config.yaml
num_hidden_layers: 12
hidden_size: 128
n_experts: 16
experts_per_token: 1
d_expert: 128
d_shared_expert: 0
hidden_act: "geglu"
moe_layers: [0, 1, 2, 3, 4, 5, 6, 7, 8, 9, 10, 11]
router_score: "softmax"
normalize_top_k: false
routed_scale: 5.56
balance_loss: 0.00292
balance_bias: false
init_std_router: 0.0389
lr_router: 0.000513
num_attention_heads: 6
num_key_value_heads: 6
head_dim: 32
vocab_size: 10383
norm: "rmsnorm"
norm_place: "peri"
norm_eps: 1e-06
positions: "rope"
rope_theta: 10000.0
rope_fraction: 0.25
qk_norm: false
attn_scale: 0.177
tie_word_embeddings: true
parallel_block: false
extras: ["capped logits"]
init: "uniform"
init_std_qkv: 0.0442
init_std_o: 0.00736
init_std_up: 0.0442
init_std_down: 0.0057
optimizer: "adam_variant"
learning_rate: 0.00168
lr_mult_o: 1.63
lr_mult_up: 1.28
beta1: 0.9
lr_head: 0.0159
max_grad_norm: 1.0
warmup_steps: 592
schedule: "wsd"
decay_fraction: 0.708
decay_shape: "pow"
final_lr_fraction: 0.0
batch_tokens: 32768
max_seq_len: 256
doc_mask: true
train_tokens: 218900000
max_steps: 6681
dataset: "wikipedia_en"
Below are experts of layer 5 (counted from 0) of a mixture-of-experts language model. Rows are named gate (a neuron's input weights, with its number), up (a neuron's input weights, with its number), down (a neuron's output weights, with its number) and show model dimensions 0-127. Each number is 128 + 24 x the weight over its row's rms, rounded and kept within 0 to 255. Numbers have three digits each.
Before each expert's rows: "raises" lists some tokens whose logits its average output raises strongly, later layers aside. This comes from a sample of Wikipedia text that the model never trained on.

# expert 6
raises: "able", "ell", " of", "ec", "ered", "ol"
gate3:161112056164121155164114106159135122121139114123128134097148141146134088148177151115185095130101117090166132107151109110149106132131065134158102135114112146187148114155092144120112145123143124172153129109109115112117122135135139103119112139134155153154102128116127152148147169151136142099116175114110095100091125137124119149097152099096132102139102108144135167111078115133126152119122
up3:096130116140093114117169150112105127118134123164095158091130084135111145137114184161138136126134119150148135135133150146148125182093205110137119141131104136105119132134119152091164145176139097118123164136118114147149118127174168126151082114088101105120128094150133155111120081108109137214127142140111084122137142120097117148151150116121097108155126117124133119120127138126128103135110
down3:120156104148149151141131128138150119112147155149113129119147129122146167113150140150127140107087106141147104152041138156112114103131063129108087124110099118129128151141108088113142150160138169112155153168130113121131137153148099159126109112113133105078139087194125123095099125100124134147159166117147160178133137116138135142145125114131115131136137131133141127118105097141145049149119
gate4:115123086104096120144093108148135153135139117116085124078102140140120147099171126159145166110158105165109139149165111140140134147164061130110126123108119114129119085118137110100121096123126160115082131162142151120149123111099096158111137138142168125132115167128119106158147155104114142114081132124179123133145084115118111093179143118154097090144104122107115103101168124157107150134105
up4:113146111132118187185129112139172164142153168126079121153149157134121110102150115137135125095125122140150167125155129130118164170152112124113147126132146150144101059098090155092135098142114134141106127150160151134150142145122111150118154115094124124132115140118116076158160125139109104155127106158181161139142071128136127100157166168138156104116127135128093138142109146124121149155106
down4:111134144108170144117149100128100100162122129130114174181110126077153096138120108135108103125125101104100100118157132136143061144145209151110105125103121125098136133070140130140135174124103110125163110128118186114127114130158150087142071110121139158145137148095110145101117138090128122121140092129130115142103165135138111111122148133110129101115106122127135134141099177117147134116147
gate5:121126189157112170096125128133140109104157078177201094132143128098153125171145088149096145114124105115123172145088110140127136114078134119159106130138129140127079125144127108144124129102129129129129101118127102101106145146157125132108133136116171103151119135133113155135148149130127122110095133138142109111145153148140104117144060113085117090141152136156106122101154110093168086123144
up5:102115160126152193139098121129140112149159110156218093118110121084155096158122114138088150121132107101149132141127096124107142121090132155161128129155152121145060163132141096150130126142154121121104148093140122112115118112171133174117154138107167127131130111158069143156111120150148117123124131159111133125129146110134113139107102156123155097162159156134131124084135114126150124131110
down5:112143123141173110102128153146094077141090132155168133142125123124133117119125173084137131150133137154132098097207136154112112147118172134118138137120119136139149135141116198085142193118098134103146103128082120129083123146150157139144132089111142140090116127105145146114125137124121096096145109111113112109111126121116173144129151120146101163119138147121116097100126193117124146136108
gate6:132100105116076122099104146135131096145142126142147172119130118135127106086124160124122103174135119141133092144127126118118070163171171125100125127133112094100111102136109143096134111182169132116137116138119173117105102149134143119138151168141131152129135128127120151093138177194137106119100136125086108135115084171149113122129123096127124085127123151151152118117059122136111127164106
up6:131163173104132113101107143136093164120159136137120127104125138149134170160107109128131112064139120127149136057139095147128047105141130122106155168154137118142123129138145107127107159094106138153149143127115151115152120118170111118120092068105130113144111120111141091153108116124151101135122156148141134121100137094119145167173158133172122139152139136076121112122115155142147121107097
down6:163106122127093086155168113132123145158115133130122178113176127135130131146144128130145100149116152110138105146075120131141158075139141140141108121119153146109146125173123091138139094127134174145102122115126122158106172102129119150105149192116098126128135095092141154101081136128148097124144164114095114130138070167141132152162151113111178139108095113094145107108118113105099118133110
gate7:135097118147138159084125117103137178151161126131077137081151130129143132121130125109130138103148141167121134146178092157156121094110116138172067123093127170109186121075112113137115125112116131112136155121116134132120133123138184144146105118137153173113121153124137180158142135118128116144147069114134133137125123168156156086122135159129139090152141145115130085120116132125169139109138
up7:174147130137108149117112077118136159148139114137117114134130093110107096123085146174139125118172099144105144127139110144089095089102116094098115132156126147127121119110076116150150118137173135150101142134114167130111143084156184163127138173144152136125124125101127149127121167164133109117098134123149132159124089161109167097139127149148172129149112131128132123076081155116145088112142
down7:111151131151114119112137153133116067114122128123154105135104156122145138123107158120118134162096123111132117137141172161142121162140133110160117165120128107166114147065183143132127132109115113146145083124147104108188108126134093113167140125160105124096121139140120136122137158116102118132144124158132115152130085095153075061140181158151119151088132131141152165124170098147137116123108
gate8:147092105130132177105140107122107094126112108096127140109134135138133160160146135153118170110118189133143146078101113143144092128153111140118110138119135121135099106106177129127155162170095150103139165069078107112116120104144111123090167192148146132113114146116126086103088088134111118142119142105152108105152090139129125144154143092147111115141135115127130131080099118150146129103129
up8:113131061160079139064104124114144145117163101138132117102157115123182105091120138145109114168163129154113091121160146171075139098120115138110158110119108130107140160135130112117143099152116106131127176169123141141140155144116160138149177090137160133104172143115161141131114122145163120123158142153123125115128093154118127160140143155109171149091136107132117110126108139139120133097149
down8:111166170134098124096107163154119116156180104134171124104169168100093122102140142093153087120157122069120147173160147137125112130118114105098105131167107134119143057135114092112110147125141120096134133161118142137112100120099110127130128117160148077106117119145141106154125171136130143148127114170133104114118158102160109139169119116138145137179111099097121115132138126121106123108140
gate9:124105104120099113130133157133142144135151117168109146150145125133102155074103135139113119120102137155131148101103141143138164112112113122117137122124093128078189109192129146146175150147112134114135100119123135079094164112094158128139127146128087108110145124072101148151121094148114170140154115089129109170139137114081162141166133106150149111110115116134102117160137139150164155171125
up9:101119134153152131099101116123118175131122155120118140131154130104128129163111100146131175120139129083122102109140139115098146140120128148152131122100120167160113119114117074114170131085080182136136149136115079108151130166119148162114174094141126144148148083134125170099141093118201130126098102131123138131129118167126143152123171101134116109122148118181099113116085135113119128141155
down9:115188139098121136124115121114115147152115103170130139119166129092158099114097100157095145128101105160111129161106138137142121110142105093129139099102138143156102130146121078122148108115156090113100174101118179122120092115126074122079115118117154131114149131153117152136133148112158151156108141131129131148132072133139146153121143160157155149108147134088194118113141103144151105097165
gate10:115172160145134163126117123097160091108135106103122133137100121108141121138163161131137143158149136144163123119133133161104150098123091142154129119120152148113094161112152119178142174101063124108127129160164115086075140126176152151115143123103168104144141104166136120116131145165127114143132129132141155121090084103133105113160099105066157112125137130144166117131100119105114139166116
up10:171109097130175101147173129142150164085142161097127124121122149092118122171096099110126082114087114127107116151114154099097109138136155145128157097146083137101132097152156143064177127098127125124144124134129131170170144136103115171132109124152081115134127123136122089120136139142121131085101112146115130123129121090105164112135137136152125146124107114144111123077153145179148146138139
down10:134140122168125102141138169106082112148123158161114139116099130103133133125132138140129117067132153161136123105070112096119123103095090161152132126173154125119114087171146112118153139132129107141137137127148127107125148121113081125141123121149125153130130137120116095146168083078110144166164152077117160129093114122102130184102134126100095118116123141167124150142134180141084138145098
gate11:162125144139090140135123173166098106123138113149098090138152137106150153145133119121102063177101152203153120132088113113150089116136121076124110144111104163125141156143111126140126139118096159157181129133158140145137111112138126118154099106135130106140137115127126082127102177154111131164122097107149139110127129135162109112123080116082101155121152158105116130143121147110164118121112
up11:154113149103139168111119099150135127164133114144118111131110106147129114118156142103111161139156153124176156118125087110140077132100125129103136117116122134154140129113144127106140161099111140127098107079128106098112163159081113075108120128101110099122085102122150162128098157107110114067167106102105138093169150115121169140126181117107149156116150169126134110124123145099117155100163
down11:087145095075130114136124110053139124164147108101103135119134087123096095114154155132084087114107132157121109116152128129151101136101163155097157140107102140134153144119162169133111146077092120159118143141107140117140102111145132124159189134164131170127130138133087137109155155091112124111138127125116085141122108141151143139103135115107130134116125133158122088171119089098141139137095
gate12:127113124127150144177096154108117080121145154156112127102119111124147121140102136123108119117098127078125116103101167140102124154166072092152160140145092094154112110146133100128127139075159143116100160129092133164158135104112106113179116101112105144123063146129142145112132121118130141172130099151113125129155159106139128124140142098136123116162136076107147182102117095097132130093128
up12:132143156156136154147134134125083137152131137146098107177159131134148102163149122143083157089177129134111139121132138153134180153125066125135135114121132132131104099145117100120096145138123136088149108146129065138147111163127119141151124129129126088110063134147107115139129144150103099186141136147105108083113120175113096109111139116114143132155152101122162127121128063126104110132101
down12:112110105155093156138096120120138039100116097133148116141146129122119124136087076140152095133107123122165118093120145179159147115102146113135115178125136104120069138120101153121162118120108110166134099098149136164133109099158134148105140109116128132068146124124144150120115142137108112106112112166142101135128137104169132174150118145126140145138132164079129129124097152157112130088147
gate13:141114133138148169179111119150117117145137132127159176117101097121123106119089112075118167133159140134135137111158090117130139136102082149158106113135151108132102151123119103153093154198154099132135129129102144075126113090129140146132111120111124163119149089136086165119158126142146124072095126131136122134100152167141162128136140117144103111176155137097108133071096131123124120108127
up13:120111133122116073133097130140170139123111137069095177131184109164126119116112147181153151128134152120152145120175144124120126123128136132067137141113091104112117092146071142153130101157142125135142145127100161104157154107121119096153113148135141158130176118111130115152129146146104178142116106101130133152125132123139153092147157155178137101104124147140131154153088097120096148146124
down13:118112120098133162118155120121144123127135093135111117111125143142109119092156108159133127126143160128132144121148160167089172156145087154145161124135096179165149130082125154146134092095187160142110114127140150137117126150124118129148149182156150101134113139118148136151103148183157123110159107154153134135144103128095078151128116149120148148136099123149112186141129128138133073144180
gate14:106067130154099151122144183126127128066118131096121164139134134148150150117127113154094141127150129135117126175141102110092156135097125136106109130128129084120099104148152133108140129146146112122161061145102135121100110097118154096130150147137131146142093089140180105154139155074172143145124134101132090173154091112099103120089127107127123119140140135136102143131162139171113119126114
up14:097124140094141110144107145136113108135134117139139117125111122155129139147115126116146131146182120165123144148172147139086127114163116132145155123145102103168088129132126132102118142121121082138136106120132166136125105166110144122098171111178133194162171128156122147128069107137141151138097108172158138114128099115168112109164157116169103118148108165126147119091103108183102124132167
down14:107155148101114114099160115117104143164151148156126121157099118115140081130126125120129144120147118134134098107158119127106093107148145132148161128157114152127163123122096164125102132098153130128129125193098156190119155139163115164130088138119155098166120125123096120116159108129091159110160117067143127128150147141109086134094095127121123147132171090149124115164181109102104162133134
gate15:154120135115124151153141134151098086111130128185152093130157127146122118097100130114143086112104077165124116118110084138171149117146153112128157107127146130110090158069084144118152117110125149104109149095081110123117125110096136116126122104081120128114135157151110146125129131154139101151140079141143134137098111147101133087132142141097168168158163137117146104095136115093140132127069
up15:139124100127121109164168108138106090150122120119139113131136111103099100140083120114151144119140088088145168146123155112105160118107120123132118147164150152118147161116122108173113139152121075126112113102128086128143123105136124158094152123132121114127148096144141083122111100104117162115096142139148144147123158112091139133065055162165124120161082148104142107164111114119084132091141
down15:153158147069106122112148129121091090120152108128135120141119082088156167116133136148164107107145141145125118143112139083140152142199112158140112116142145107158155103128129173040139109118137121161165129135135114159121094169121138136154122126145126149116132104114117146097105143118133086146131156096113104141118131126155102136185117116176161101108130151104116129131128153155140148116129
gate16:160148168137109119134132118121135155110103117112095107150115144164092116142117105134173179074114178124137130143152110139168139131102107127113119077097155123099165147115115116153107138144101118105120134144117157097152129104129147112109142196106139135124114081105179103162106119110130153123140108119104118135130131099124129156169106116159173092121147104122133088134150100139097088156094
up16:133110130123097153165149107115116145149135104187150135142138141108139112097102133111125125098124123130134127124087133101118153120174162182099124141150190162132151164150146182157119093104143124194148119103156095118108142132096125128156134099117114117169126113104115133168128082137152163110134158158133131144131108163127133155147097096147123171148146125142164104145158139117142111157155
down16:136141120103101126144124121145123102128147110144107113106079149144136185089127120123153147113165167109154138091099140081107118111123111126138101147150108139093175134163155069157133111152127122123196145114133167095134162153159134141112134143166157096113153121136139112150140148150147128131105109098133159143107169092123130135106115099121103078115073152138134113122142131122134144072135
gate17:109137172130109152100087161181105158113119080162124141105156104147130074116154145129149128103138140151094112126133117176143125122196121129090149100107112114126116121122128105117128156100120173092128123147104142134157158122131132133113117143114142119091177160149130143183112126128159139090145112154104118079124127137082093152104113133120116158103138143136122080117175128146132140110108
up17:090109109131123160170137096100107156111094123119081132125097141137124148104085095156127161135141127134113145106109125119141136127145103123123123141148115124120119150083081126126117168175104116106151139112143108086104087111156143121147136098152111164130123084089106078135106103128095140088130149105075148069177120115149142117115109152121115094169116116115115145147143152118082151106119
down17:126133122085109149149103105116145184167101138118078139145111131138143112107119143109133110149139133098152125138144129115128136171107089121133096160125092100161183145103110094075109121092137112128156115137162138160124104172127117106093131147179115137149140106144076094122169114131125097157145158153117135129115140092176098130109118136152115152113164136161133114113150156090118153151106
gate18:110146100150110152181117145124102113116180117136139154116151127121102112105135146146136123132081113145140128144154083112147138094149163127146169131096191111123106108118160086080130092137101142102116171154110085144142091152110107098109084106152107159107118084133121115163137138099155128111120120134094141152114113155146092128137129083144113139138182128104151131130091150125124118141098
up18:073138150105108124093137152136112111124161109117113115153122109151152137109082104116107101143124123089120148131108108102108113147129127157159135131102093099090100095144125101133135096158111144137179108110127146135112156138142153107105112157135170112114157116132135139105168111136122059107108109100164073156094143133142153084083135130084094146136110085117133140146112127113102120100085
down18:103154152130087102161140140135140126101151138148185119137187103148124139152084143159110125115113122114131117146159117145108153084118147140173143122123119116150135147130151107100116148039145157108111132175133118100137151084141140125131087156110113145124132115118093073141150148114110075099100153121111138125127127163111143142143161137158117114140144174133148156129123143146170120158124
gate19:182104135122155135186138145173154132126088106125099148090100117176139129110172141108130158151161124137130141085087153113145115162141093104154156137129145154138116142138130139155136119143106104130105113149146144137123106159128099113125123120149106114172136123120136093139082134161127152116148156119150172119146166119122154125129145060168117165149160098116125156125099129162091138147166
up19:132099124109124135143122173144151144130123115140166122101122138084130118093145173124151119137149123119125100130112156161099117106136140094113141140119143145152099154130120187166156103171160111136101124164112127095101149152119117111125107163170129073124176159145133142133090148137126124137142142132183163127144182074113135133124160128134127127101130083118153106115117111124094112169187
down19:109108145125122178151148099104168095186111100150098132132169159148156123110103093151118123140133131125166119104174151126128145182146187150119127133140126104115155085067154135114134137144129151118120092131124188120121099107135126112119130140125157148158127129121159129114150112105126146178097126110119099129117091129133087106108145124074130160101133132116109152146165095129147142133152
gate20:161169155138129107139160163112130122135140107154101154091173129148125140173145098115111124127109111120085110113088159143161156120093101098179127150085140123117119105102096111117129126163127119129119158166135121131144085135165089135151130155114175127111137146129104135134091141151090091111124105117118160130138159125117125122132120120110170111162069134106133086088141158127177126118163
up20:113131161136150149125150122121138128120114134104143143121107139125128148106134164095166109130104138114097108111120123100107200094097091119116104112145130168134118154143116124134148120190135140096136177068109104117084111115131129115098135142172123103119123095148139135119161155140124120107120087094125128133099097091131120193113108133105091155147100117190132124140143113099173157100131
down20:120146122094126134138154151166109162081150138132101111104160127138119139114109147075160099151119133132120154139145141104136118169128125139130134132149145101138099128132149135150170125137104142107095147157127146104124141120146155094108146106165138118152158101165064145123132099115137076140143123100085066131121170132092124114117114095137101169152139148134109084181149154076101129134104
gate21:127142109107146135118146121158118130124139120096142135140161089155132138124112107105159110117156112103141113117112174134144078107116139127123181100103131156132101125150134160140159143151143146118117120092113083176105155138098134149135137161158143133176128187136123118153169154124136109091155143109075133122098125158124118155136108072138076138157127143133176118146152160111107141079093
up21:134086154094142156145171120106122108121106121159109157136149128152110087104155134119147112118204135108142122106104106088127136084153121092090129127148140144127124116117098071125143122131106147156158099094150096164157117108146113143146132118109129152073186119114131116134145151130123168164097134124119148110112116147090184129122138125116118156108122138121142075147158127176125145117117
down21:100159144135085171119127134121128085174121112139140116118118144163124142120091122134126143165126131117138116138188083113132108150132204117138130130107145103120138124091126149158077110115098171137173131159123129127120121141140125181113106115094140123134137178164155111098131168124141124114145098127123127068141162120110115072104125187102129138154132118130138146109119123145140099122159
gate22:149167114148123101115145076192118129118128143148150129107135080144153112130155115116138144071110092097142121122108103140099154134130156123143136119122156105108138202145133126075106148146119150168114131126123103143148157139119165125152118117099135071129121143110164110154159115097093153123136086122135132122169132111129121083096143099127082125124108153098118121150169160115110134099128
up22:130115141140119141173110173122145059109141103115148125138130148110148126148133112103120078101127073141135135141155110186135106089105123130113094153125094081124108090117134128151104142141128113074143118138126174138136071135143124135165146122142107156106147162126154147134067141149115137163112108128139091138115096121139133133128131148094151104127141147127148152145116086135114094130189
down22:105111156097087124137146149123095113147101130118113133142135147116141110108114127131177124132123101079121119135141138137121090116111094091168097117119167146133107122184108101150093125144161083134144129117137100132152100164165084138130117086123118118088134202113095146142155105144143142174131134130135120143163153110100156136124159080098104124114127068102111146138111108093121126134144
gate23:116093116098123118133090154127148103125140156150149133129130165170117114125121127113139195119141182140133145103132089123137116152157116140137112128143151166159146138163127120131106159087113141148117135141150119114121159124089132127119098141080098090103095067094166114128116127092160123159120138086125130170119155097140110170120131120100167151141147099137135169128097100155127106147179
up23:098104087140177120121144157128142126122121116121162114119166138100142072154172084151101128132117170115115154150091120137121092081150112117131110104105141176121156152149115130155082145137145168137135148147140124112140120092090112120166123150139117133118157070110145081164116156118117097123143094080123118124140152123141169146112130084117131131101138142133150122126123150152094108176114
down23:137119136104106145137145170143120098138174127124118164132140110156136097123116098129124144122153139141176142151176086076129140159099206109125145124119159121125134116142145203145141141156119103133120122115136157105123112146148108111117111102160113156164159139152125135172138118119175109118104119128135119128136112102072115151144129079116093114142113143121100140173135142131097186114129
gate24:149090117119120142114148159169164085138123144195163114128125111123142151142075149129144121144152095150146116106153145116114122126149076136115114153156171149161128150186104192129156149136103165166159099125126137092105133085150181160135150139137153151137128153103164147126141148164132153158121113118156131137150135119135149113139121123155097104126140112163154141109114096124138129130121
up24:146159146117113140141111108174135111137137140111106079129139146200088137134097117132114131118125115142165115155119168146153139122195127108144116146096129147109118128133123152127089118121114133156144152154181077139153087134114141105096166047139118083118076113153121135110115138129102143114113122108141173144135117131125122146119174111128125193138134135144157132153129109120127129133137
down24:138140161126091160115106112173136095130131118141127089084148141152131127125120134163150147159122183090179131107148117150108117140115115135148107103122132098114134066078133124133147121123129119107126093128125126093124118117092116077139092131104112126165135103100131100148179172119128180126080099127136133118113143134122175126128071167093128143142161113115129146125150114138127130180142
gate25:147132121139108151122126091144125107129142151156117151120141134091168182141129154135137119155123110117125145142125138096141129093156145069146143114136122098099143135119146164120156133122123166122106104131144138109135094121157113118142084153108136150150136127129107138104134143152145153104158098146096132099105153147112119148175220112132136116078113076127134083098125099068134110078142
up25:176107146117111154104165111137089111188092091142120117107148106122127101162172113118139131130116102153170162092162128111148101116164166131104122149135139137107145166150125074144134098102161111129144133116138116162106117144135157162120146147120151159106103103117170142168114158096103157162148134119149116114150115111135098132134102114125125105113092177106151113079154139117095147135114
down25:131100128105092131123148128142114113143128127130118112184148160095178139122108150136178112120131124128153158112080096102115150094112101116140105110135132100085159131170146099138155128127126154137121143134131080105134142100152114103179154151100156128112152162175119109141105138109115087172137142167140159168105160114123098097121151108104166134116135069130141112082130114101132109132112
gate26:137100150117100113171119099144092128081149078153156122127070145124119091119117120139098090152129132126116138116117136098160103108182169143144136098145119133134113141119105159158106119088093116152161154143114116170128154123122132110110148137151097150140099119125138148065117118142100103157094110111118098122147157115140155142080104145132128128186122172104126146109133110164147090147141
up26:106119135150133138113095132128115078091122173162145084137125070117113151123092140121103146186093142153105133097162121159132100118154120071121144136138157138093096169172135108131137107140146125122149118161133134125139159133108137130086104171134091114127090120127143129109142152123109138147158111101085164166120162138117102138116100128146126121112135094100135187106116116121162089118123
down26:148125125128125099158066146127113100112130092160154106127132127152153126084110149089154160100134152139118123128096139126124174122146080130115164127123126167134153104094143113121107117185122123146117084128144152081122129099110165099166154102167183154098165154082136087150131136115134107170129098121146132141150112143145131123159107142110123088123108143169142114141126165127150119111124
gate27:143162140106104118127066157142135113146156148097159109121156155116088121139110137129144132127157115130084138131079134158158086135166104136104130097099143159097066146165140118137140181158166135134119124134111133116106097137163120108110105147112099073175137151140109093126137136124129126126107148084131153120083147070123082121124124120141148105132128109130098141137126109091153128104145
up27:157147135103121129140110144150135086099138115076162139153124091116098092131110155112134127115128115108149144154131111126083094115128133161064136116133140114146075119153142147115148146206165115104124139138121097098121097123141121133144129189139126086161147157123141121128105145135126075090128128103142154131093149092134138112119180109143126114139138161140134154125174112113107085134147
down27:137142160097136161115113118114135119130100154135115123172137122146104129155108123099128129152136155116162139105182089129132154129133246139130133094111145125117095120093104179135149126131122116106145122102102134096132153101131145126128138122122080152160147129121089125159124131117126119097147094075130131121132108126075110121160134141135126154136107099160122101095159150082120162148132
gate28:156121126111126130101159178159121121132151051162134120128117109093151133108176164144106116143141132126133114151146066111121114113131172124131138091111160124118139146139098098101133100107109120119062122162123138128165108159158132106141109129124112114128146137137150146107097125118133153111095126175131141122122103138123151132115130117101158160125167119107095128187150121066100155104164
up28:097115148162147126129111140119087103073123135135151109144129134138096102117127128127125087099167121121136097151127118140116106086119105111170132126126119139125119131148098150198170161162127104066111064132116141140103133157128130126121100135098100114108158114151126142134110121144135107114113088134188131186150148122123136148109119123134104099125146148119180123140147144150119145060149
down28:122170137144135159091113138112120146125109159137146100136119149125092094126087145145155164084158133118117117126125144140144131130141106119136111168119121143131133131122160153129111145123102106117117126113160139174105077128137165130071143102115192119139120130076141157128100143127122136148133079138107110132166125094151152170133116123077139095090113092124106099092101104179145102155089
gate29:146107164167140122122156125161073136165155115140136114143130120077190103169086151132148143109143129182152146150079099148153117113165131117117160140125142154127127145135106145098131124153137145174091117128121107106131149173094123100132117122137082162120130133137111135139118119127105132077097059143148108146146127097128187144088116123133110130167131131138112142145113135141141119108124
up29:143108073105167128132103142107150102115119147134127158122138138115095137085113178165138119140113166140124120078159136123133120153132169172133067097134134139166190083136147180117169142106113121156157155125119122098098089100138134124130109130099145103165159122133122145142130126136111121148164151113136157117121167133137131109138121141148115127123124156119143136107082070152130161095136
down29:138116186195134094132101138115156119101145146123104104118118132116133139129148124139146146125115114104091139096138128119116097101148143169122170173145132156124131141129095097147148151136122122145148152140066123142140169164107101102093137184126133075121117127147106185183163115115121147115113101169095086145122126114144121088128097124139146128110136158124140133177137140127149134114106
gate30:135183124145092134144057129103141132127099138130155162102133129148148121178134134084131132125136112098144151136096152092111123186141147088110109121146156144111135173141158161165128153139151156144117124154111141124125099116122096103110121139099123094098141112148148105162160132094115102110108111090087150137121109140104135108080120103074091094134089126139122145149137123109156110123155
up30:093109144144122127094155101102087144123120124158152107133151113111106159076109125150151135131117115140100156099123117130099143102155165147163152110151148175120122068111123124128118094096128165130151137168136106144143157137127136116145093125161104149151131152150191140128135112128121158120112179206112118161094156129115100155147128126124123112129140092114133169148097140133166097156138
down30:113131125108112112134124122126125131113129133091155110114101082112109133102125164096146137120153137090124082137052146171139141110081082097137160125089075084135108127124143107159162090153163092169112126132189113125146128121106102122148116138136148157119092095141150133094085154116085122153138142137140147126144126113133125129150115128115140124159120158134157177142133143116088145125109
gate31:111114113135179119127116132157149124127159120169078166135149151122164131122140143117115114130157110136067123168193152148120116109116122107131124121103071188100098104100151160109136137156134104104125111140131118129135123126168114120122127113113128143131143135124115112095125090112151140125103110142170085106120156088128084122189151163148146109104136160113133128121058147124136120128138
up31:071118094154114172119077121113130121145130083146148131117110151079160125139137143121100175118131103096096123176157142165100124161125108136144131138119131131127102104099124104152127153134114109111139136109134143118149125091117096165116070166129137165119105126114169142086072129129157097108113167116123122132141133121159103129160086164135134093124166120123095120140100152110101123153153
down31:128143158118105139132132133117103110134125121128163098146128138154132135088129111142119104142110100114112125143199132110132109143096187093119100150082119113131128151029133176090103114161138136116146102139102151160145137137120119174108129114090140152120137135130133133156133160100114148131132082133124105120105118167142086151129163116112111140104120147129149141176161135139089154167123
gate32:119141122095162130124128137157127151123138180082112132117128137188133164144116105114158145117132133139116142128091143152129153131119116127128109145098098091185131106156135106111170096105117133159126118140112101131140151137108078172129135114134182110112146083081120078096149157110113154112133153131166162121110161146109116159122127100130121094152134125116090124108113077098111156088155
up32:158121095133147123115136178143118141142113078166133121145115137137118112106113127140155155115155089142155147153095126133151157141178102183122170117144094144174158123134119146096147143095122144095107122100100124151121138146093114159139133116127142129137116129116112128144118104140192145132129118150095168117128091072096175193100150125118145122120097092140123117119146164104115157134098
down32:143133105113133141131112088171153115101132143136152117097146126153141151127116109123126144095071132099103087087132131170117135104124121064123123180127124120127078178096110098106100092140149105134183152132136185139135097121152130131095134125125148127116148138192158160114155139122107145135140153139174150139099105160123087112141101148144167109130103135124116133131149135152134096131131
gate33:111106145117084152153108104137133139112065110115115135173141127107109106141087120096126099105147098156198154140118112163164103116133162153088132155167174101095115105138122160105135149167126123132148117116076122142131145126126113132128118185086130149121149133123132088097125138095121108144152167135118130109096147093122121109135135120137146110086151180105098101132106123142126133101119
up33:102150128127121110142087105137146130135107118117099163159126062137077118072104123087114131107064140106144129120151128094168090114118102057113087156146139170166128138137100148133100134098099098128098119139132111134157161140108125112147133105125076133117115134134116110132142146148125143121137120125140129123086159173115116127115104138148095103132114141110121153159128126168108102096155
down33:154158123112100131143123106162125121108143126151122065132127165110121122118131113125123181108124129157139076112055107119137155150107088119149126089119109171156098130094133140117092080149168144109111124113152090115115186122121143174107135135120119113100120128097125118088139116128149155108127168124092111138111114160131073138177132160141126144120094157125134118116130136132122090094129
gate34:151134151149126154130094097100174123111077122139164140109120127162143133082129129140114153147099086133114168129132091142075138098106068134087134142134152103123138138133141121141109109131130151130105122164138101169130108105077138117119108134071127075125111115104121136105143147134125157092120134168120125117115091137077127122107139102102121136139149126129142129125127111072130070113177
up34:138143109101091128134103108116103134133131147139140154101102128103177097101143178175140153146143150170172117123090096120153075112108128132120121141087146138137153103114134106130140139116111112107123119106121148160130103086128165134090126093079107153134078129096154097110127138096127124115113169148106133093161120152144085089164167121176093121119146126113104136111123144099146143151109
down34:139084129116092106099135175164107133107107172158118094117129108105121165131145141109135132130142087123099134115045125118119139166119129130138071106116150134095099131138129100145130113145150151187109147146191143091142145132145123160120157112138147110127142127147122105153100189141136147126138128135120140075149142133108136139103103159101127126149133158114167137116148119166158127159101
gate35:174144145101122178163158092128103086180083109149074096095121160128106137130133112129129095142148129138131147101120114129144117142140087140116119102111112116189130103135096132120135158098098099184150146133101114105143119127103111112103149135149123115178128123109089136140128094118164128137154091110170096133143135107141137148111116078132088137144121170090133137108104155135122149116108
up35:138160126153120173154117149136121122117127125113110130103149152129147096145138104092109120148139129128178145125102138107104114130105106110094141125158116124150125139142092174101165133106124096100115113161149116134095158156126141098129171140108150152110053104155126125157123140078149113148172129132112099166160127105155175138110104098090125155076168163135147129129080159113117107125122
down35:147162143113109132121095131148122146137106120132146145170109114092173128098185137141120111112129112107159140117102104132127125140143108139119099123122116150139136113076167155109149178132105073130151123121139147154108114143138108145152102163138132159098070164107144110176093131084105076113156137133172099135084115132146125156111110140113126114118148133159078143134080151162129148107117
gate36:099144125144099109124099061076157112111059094172109132105116144150146159114136101132134122161138130121107157109116120164102094107116119160127103151085130160075112156147102146129119112143187122153100156189139127122143137121117147144127145113113095137135092136133136131113113120130110133105137128119129137120153097146109125153148099115134113135125135131150166162177092108102094122176146
up36:174121091129145112130146155121127151117174158065121175141133141112156115144134161143164139174137137129126138145114122076135136134091156098165141167181175134155147102135146098111153131145129114113122125105124111104101146142133128105106139120142104118150154151164138126158133125127132142097115082129117151156151110092143117142135113141117140112108068114121095133161198133091149144088126
down36:123130123108078094136148164095093149135103133166107152106133123119116112113158124105144133130114088184088122176051134128132115067135052113107162129137142127110117134164138083140125113103147106101137166122122142159092119079128118149136139129129106083114163110120122144106110134116118083138169154121104151140127144150130160111092139134115134134145162124127141090127125139140130141125132